config.yaml
n_layer: 11
d_model: 256
d_expert: 96
d_shared_expert: 128
router_score: "softmax"
init_std_router: 0.0262
vocab_size: 15626
tie_embeddings: false
optimizer: "adamw"
beta1: 0.9
beta2: 0.99
seq_len: 256
steps: 4243
Below are experts of layer 4 (counted from 0) of a mixture-of-experts language model. Rows are named router (the router's row for the expert), gate (a neuron's input weights, with its number), up (a neuron's input weights, with its number) and show model dimensions 0-255. Each number is 50 + 15 x the weight over its row's rms, rounded and kept within 0 to 99.
Before each expert's rows: "comes after" lists some tokens at least twice as common just before its tokens as in all text. This comes from a sample of Wikipedia text that the model never trained on. Tokens count by the router's weight.

# expert 25
comes after: " (", " ", "1", "2", "8", "–"
router:29 85 71 31 67 37 34 49 48 06 27 77 40 54 50 60 43 78 68 43 31 59 66 59 50 53 66 37 53 49 54 49 20 65 62 18 44 73 42 61 55 43 35 59 55 73 53 51 71 48 41 52 38 39 37 49 41 49 67 56 59 41 52 45 69 63 48 55 35 34 65 60 46 54 24 69 68 49 47 58 53 38 35 39 70 70 65 61 52 52 37 41 68 39 18 72 65 60 71 44 31 58 46 74 43 40 53 55 36 66 61 62 26 42 57 58 58 47 29 46 34 69 31 51 35 23 66 57 53 55 62 47 24 69 49 56 62 59 70 73 61 52 67 43 58 45 56 29 49 51 87 62 46 66 36 30 52 32 79 33 54 52 56 33 54 40 41 39 48 81 66 56 60 73 32 51 44 29 46 30 52 44 51 32 36 47 43 26 71 70 48 49 42 73 46 52 63 48 44 53 55 56 47 77 20 48 27 61 35 48 47 56 20 30 57 56 39 45 66 30 29 42 69 41 45 37 53 59 48 41 33 64 50 59 48 09 48 06 41 61 16 66 79 63 22 77 41 75 51 70 58 66 42 51 51 34
gate1:49 38 52 39 44 54 42 49 48 58 49 40 88 19 41 51 42 28 37 58 66 39 14 37 47 42 35 63 28 73 42 23 51 55 52 54 55 41 41 79 36 46 36 30 38 60 64 52 47 40 87 78 48 81 36 33 43 48 45 48 55 52 64 40 53 67 53 38 29 46 27 49 69 34 65 60 68 39 57 44 63 64 41 49 54 74 45 34 38 47 67 46 58 61 36 47 35 51 44 48 57 46 47 75 83 73 60 41 43 49 43 45 50 40 46 60 65 42 45 79 73 46 66 59 56 45 65 61 55 58 38 20 58 27 31 43 65 69 42 18 55 64 51 76 51 48 55 49 34 24 42 47 41 44 75 18 49 56 55 58 62 45 51 45 49 43 34 50 08 41 43 67 74 47 40 47 61 59 72 42 31 48 22 01 55 56 47 65 40 42 04 46 57 56 38 45 51 43 38 23 39 88 52 51 56 58 48 68 40 37 76 34 58 63 60 57 20 29 65 53 57 44 33 58 57 72 41 44 18 61 41 44 56 22 49 30 52 44 53 58 74 82 54 35 38 72 48 35 66 72 67 72 51 52 35 33
up1:40 45 45 53 77 49 46 67 44 46 55 42 68 51 48 58 36 59 37 58 46 58 39 68 56 44 23 61 53 49 59 46 25 53 59 14 35 61 31 68 50 52 17 52 55 67 26 58 56 47 45 55 57 79 52 49 57 79 18 41 44 37 67 74 48 51 45 37 44 18 49 39 69 49 53 50 61 33 53 76 73 59 42 45 56 67 60 36 04 41 66 47 62 59 39 65 42 62 54 39 57 35 71 52 69 63 78 42 28 67 38 81 58 44 77 46 51 48 17 70 73 67 47 87 72 40 48 60 54 46 51 52 56 62 49 61 41 81 45 59 68 63 63 49 56 42 51 43 31 27 53 54 72 62 56 10 35 36 61 54 62 39 68 40 59 31 39 49 27 59 55 63 35 53 31 57 59 46 55 54 03 43 43 23 24 67 42 47 40 74 46 35 56 71 39 38 77 50 55 53 37 44 44 38 46 70 46 65 21 43 63 45 36 66 73 60 20 55 25 22 57 40 39 57 49 49 43 61 44 54 57 43 36 49 16 26 54 34 15 62 26 48 75 30 54 73 45 38 43 44 60 56 51 37 42 37

# expert 34
comes after: ".", ",", " that", " where", ".\n\n", " which"
router:56 63 83 14 48 38 08 69 33 56 08 99 24 28 50 82 48 53 63 66 43 70 41 53 59 33 65 36 51 61 45 44 33 75 31 23 43 50 47 67 69 39 44 49 72 52 58 50 77 13 49 57 51 60 26 57 36 49 66 68 43 29 40 56 63 50 51 35 32 53 42 53 40 39 54 56 44 58 29 58 53 42 72 40 67 66 46 37 41 64 59 59 62 35 42 69 68 38 79 61 41 33 57 60 48 55 68 42 43 67 41 32 18 45 45 35 70 43 36 50 55 38 47 55 44 41 49 66 37 50 66 41 22 70 34 47 54 74 64 59 33 55 79 44 40 51 37 63 60 40 58 48 45 60 31 49 66 49 47 24 62 42 26 46 68 47 49 27 45 57 45 56 75 73 25 48 53 20 61 60 51 62 48 45 45 28 36 51 58 83 31 34 53 70 50 36 31 58 49 57 59 58 70 60 41 27 54 40 56 33 74 35 46 49 37 49 57 35 70 42 33 46 44 48 35 43 61 59 53 26 40 67 62 46 67 42 45 48 43 51 36 86 70 69 26 41 38 86 45 73 57 43 50 54 42 38
gate0:73 28 57 44 45 47 84 48 42 72 45 86 54 43 47 24 28 41 66 16 66 41 44 43 35 61 47 34 46 55 60 69 39 66 52 69 67 47 24 24 53 50 57 61 26 36 39 57 66 21 41 44 54 40 68 64 47 19 44 91 65 47 40 70 33 35 68 54 45 36 52 28 77 44 61 46 37 61 65 36 48 25 48 36 49 14 41 23 56 45 33 60 53 31 56 42 31 46 49 68 46 41 49 68 37 59 92 49 53 43 36 30 39 56 42 50 86 56 29 57 65 65 51 55 54 56 33 44 38 47 49 64 39 62 49 22 45 47 40 38 69 65 45 61 68 55 40 24 22 61 63 43 37 39 59 30 52 64 28 42 44 36 31 36 27 70 52 49 58 42 27 45 65 66 29 44 49 67 53 58 71 55 59 55 61 69 50 85 44 28 56 62 46 54 68 48 66 81 34 40 32 21 39 25 41 40 52 64 46 41 78 46 49 81 60 58 26 62 54 43 51 39 24 72 44 29 33 45 66 66 50 60 56 58 62 61 49 59 29 72 57 54 74 50 47 30 38 55 28 63 58 30 63 37 46 55
up0:75 85 43 59 68 37 51 56 41 56 58 66 18 33 57 31 38 57 44 50 61 47 41 12 55 28 40 45 53 55 52 62 58 52 64 33 32 58 42 36 43 37 29 44 42 39 36 46 54 70 40 59 55 74 82 76 44 00 60 49 69 28 47 43 45 52 39 34 35 42 65 44 68 48 57 31 44 36 70 38 44 51 52 32 59 51 60 37 62 19 50 64 68 33 43 82 56 44 39 52 54 45 69 61 37 52 55 30 48 35 51 49 61 48 41 33 49 59 45 53 62 80 51 41 61 47 49 50 53 39 49 71 43 22 71 38 46 45 39 55 39 52 67 60 34 59 23 21 61 44 46 60 65 41 34 69 65 34 43 29 48 66 52 59 64 46 68 63 36 63 57 64 53 51 64 36 52 21 35 71 44 72 70 57 60 55 38 44 73 47 76 38 65 47 50 62 46 44 02 64 53 39 32 66 55 57 61 52 67 51 82 56 31 59 09 47 60 30 57 28 54 46 47 25 30 42 80 37 90 36 80 35 41 77 56 72 70 45 48 46 35 72 70 36 41 52 49 63 40 49 49 21 54 68 45 48

# expert 8
comes after: "0", "9", "1", "8", "2", "7"
router:47 72 96 41 53 40 32 44 51 37 22 99 43 55 58 72 39 74 51 27 37 55 53 59 60 69 64 40 54 51 31 49 38 66 40 00 53 55 61 53 56 52 50 41 51 68 49 53 79 42 58 64 33 31 40 74 42 36 80 68 60 32 29 61 73 61 47 48 36 27 48 67 45 49 23 61 66 53 40 68 50 43 60 40 49 57 40 42 49 43 33 57 67 29 64 53 56 53 72 35 38 44 67 60 43 49 70 59 47 57 60 38 29 47 56 73 62 51 37 60 53 65 17 52 29 41 44 66 40 43 61 47 42 53 38 55 63 51 82 58 46 59 59 29 43 47 41 53 56 58 59 59 43 86 54 76 50 35 47 35 65 40 32 57 64 24 27 30 49 51 72 40 73 67 21 55 58 36 60 47 67 69 55 38 32 25 27 33 48 58 40 38 66 59 36 36 19 39 39 50 77 49 54 55 28 46 54 64 48 58 51 70 22 44 43 57 59 44 43 42 49 34 57 42 31 25 62 64 49 32 36 67 50 37 48 35 37 18 44 51 14 69 76 77 29 62 36 57 78 64 45 55 27 60 49 35
gate2:49 45 65 47 59 65 42 43 48 48 67 70 50 27 49 54 48 63 44 46 47 47 23 69 39 38 70 26 41 29 35 43 55 45 60 45 53 54 25 62 56 23 37 41 59 38 44 64 72 54 67 60 47 70 40 66 29 40 64 59 46 47 64 59 57 38 69 63 67 63 35 41 68 45 37 68 66 92 59 88 51 47 66 61 60 50 34 24 60 71 50 09 48 32 56 44 46 30 34 38 07 32 36 31 78 93 13 40 51 62 86 56 12 72 56 30 83 43 53 49 57 53 38 36 62 42 40 59 49 45 70 55 48 62 38 32 21 86 50 34 47 47 68 67 25 54 56 39 55 52 50 59 31 54 49 40 38 30 31 57 63 28 55 44 33 37 62 50 66 21 80 25 54 55 65 51 55 66 57 51 64 75 61 50 33 73 50 34 73 65 54 33 58 53 48 54 48 74 49 51 38 76 61 39 50 51 29 43 47 63 59 52 37 69 68 44 64 57 66 60 41 58 37 62 32 69 40 51 43 38 35 73 67 52 28 61 73 68 45 58 34 60 52 28 44 45 33 45 53 51 61 40 55 51 49 57
up2:37 54 57 51 58 47 67 39 54 69 49 60 54 67 29 43 75 49 32 50 67 53 46 32 55 39 45 52 38 33 31 64 80 61 66 16 69 44 26 58 65 59 75 23 60 41 60 59 75 49 56 48 61 82 29 55 35 40 41 62 60 37 27 71 65 57 50 59 64 49 62 58 56 65 58 65 55 59 70 72 34 63 52 71 53 15 52 37 23 51 44 37 10 51 72 37 53 55 49 44 22 41 59 35 44 49 14 52 32 29 58 58 40 51 53 51 63 52 48 35 48 68 50 29 50 46 42 73 53 53 61 43 72 61 24 61 23 59 52 47 44 56 57 51 36 36 37 61 78 47 25 60 37 33 49 52 26 20 57 47 45 50 63 53 53 49 51 68 69 40 72 39 27 73 74 61 56 49 61 42 52 51 40 59 29 61 54 44 56 73 54 66 74 52 54 43 65 41 40 46 49 53 45 31 66 46 35 61 52 80 49 58 56 67 42 41 85 82 84 50 58 50 33 65 31 71 58 48 59 59 37 57 30 30 26 63 70 72 55 66 30 61 49 25 23 42 29 23 46 29 75 81 14 38 53 65

# expert 27
comes after: "1", "2", "9", "0", "3", "4"
router:38 39 99 39 68 29 10 48 41 36 29 69 49 41 52 60 52 66 54 50 34 80 49 58 30 56 59 30 52 51 53 47 48 65 43 27 53 53 32 48 57 49 62 40 66 49 56 41 65 32 54 69 19 43 46 59 63 48 51 55 55 13 46 36 83 74 29 30 23 27 43 52 27 61 49 57 69 50 53 55 68 34 55 50 69 69 48 47 40 44 45 42 74 31 56 63 76 50 81 45 18 59 54 54 52 43 70 60 27 58 50 29 34 19 60 58 44 49 43 57 67 36 26 47 23 55 40 61 54 50 51 38 45 50 32 39 69 49 57 58 22 64 60 36 59 58 38 41 68 52 99 53 59 57 35 31 43 51 60 33 57 45 25 47 50 50 26 36 64 53 67 53 64 66 22 73 63 42 76 52 51 71 47 51 23 36 31 39 70 62 33 42 61 59 42 35 28 38 40 61 53 30 51 51 28 43 47 36 26 51 50 62 35 48 56 68 62 45 41 21 44 43 45 39 32 41 58 64 39 26 55 59 40 33 30 28 28 26 40 57 13 51 73 48 37 50 19 59 43 68 53 51 50 61 43 25
gate1:59 60 39 52 30 33 38 53 58 65 37 39 60 41 71 81 53 34 41 36 55 53 43 76 32 75 50 74 39 37 47 57 58 43 23 59 26 42 65 51 63 56 51 28 57 31 31 46 46 45 67 48 31 70 74 51 41 37 47 40 33 25 60 31 85 38 21 99 59 64 28 73 50 56 39 45 54 83 33 60 52 52 82 61 60 27 47 35 61 27 49 20 30 57 30 52 47 20 40 54 40 62 70 35 67 76 63 40 48 54 32 58 27 64 84 27 40 54 51 46 63 16 44 56 26 61 35 66 58 63 10 54 75 57 46 28 44 30 59 39 30 41 41 52 33 54 36 53 45 40 58 20 56 44 32 31 53 42 29 35 80 47 55 57 56 47 54 47 67 47 56 33 54 63 53 57 60 50 46 59 36 47 46 40 53 61 58 62 63 67 42 44 55 63 08 58 38 55 45 31 57 20 59 43 55 68 46 39 29 41 31 49 64 45 38 74 56 64 54 35 48 62 49 33 42 25 65 35 76 64 45 58 52 48 41 63 69 53 40 64 37 30 74 33 50 69 43 46 29 49 53 38 60 74 60 37
up1:58 51 48 64 46 66 51 59 66 51 87 62 63 53 59 60 47 59 60 58 47 61 53 57 13 44 42 34 34 67 57 69 40 30 36 33 42 41 43 52 68 52 58 40 61 34 46 62 70 44 74 16 46 71 63 32 49 31 46 27 55 59 53 49 54 62 00 88 76 48 54 65 38 36 22 42 50 48 54 55 58 55 66 55 31 41 38 48 29 27 64 43 56 58 66 49 58 36 45 25 49 49 54 38 57 71 40 48 46 80 60 52 60 62 57 60 55 74 46 35 45 29 61 87 18 69 17 42 79 62 33 67 35 45 36 60 39 27 47 48 38 69 38 37 43 47 09 60 37 64 75 40 15 52 40 33 37 52 36 68 47 49 70 31 25 50 55 49 65 49 68 50 59 40 50 35 48 37 47 32 26 32 57 34 50 65 66 47 24 67 67 54 55 79 57 34 39 34 51 45 63 50 71 63 50 43 21 51 45 60 35 44 80 59 45 34 29 34 62 50 31 57 58 40 43 43 36 46 51 53 58 41 43 39 44 44 86 40 37 99 45 39 60 53 51 72 54 29 40 29 46 50 36 57 46 59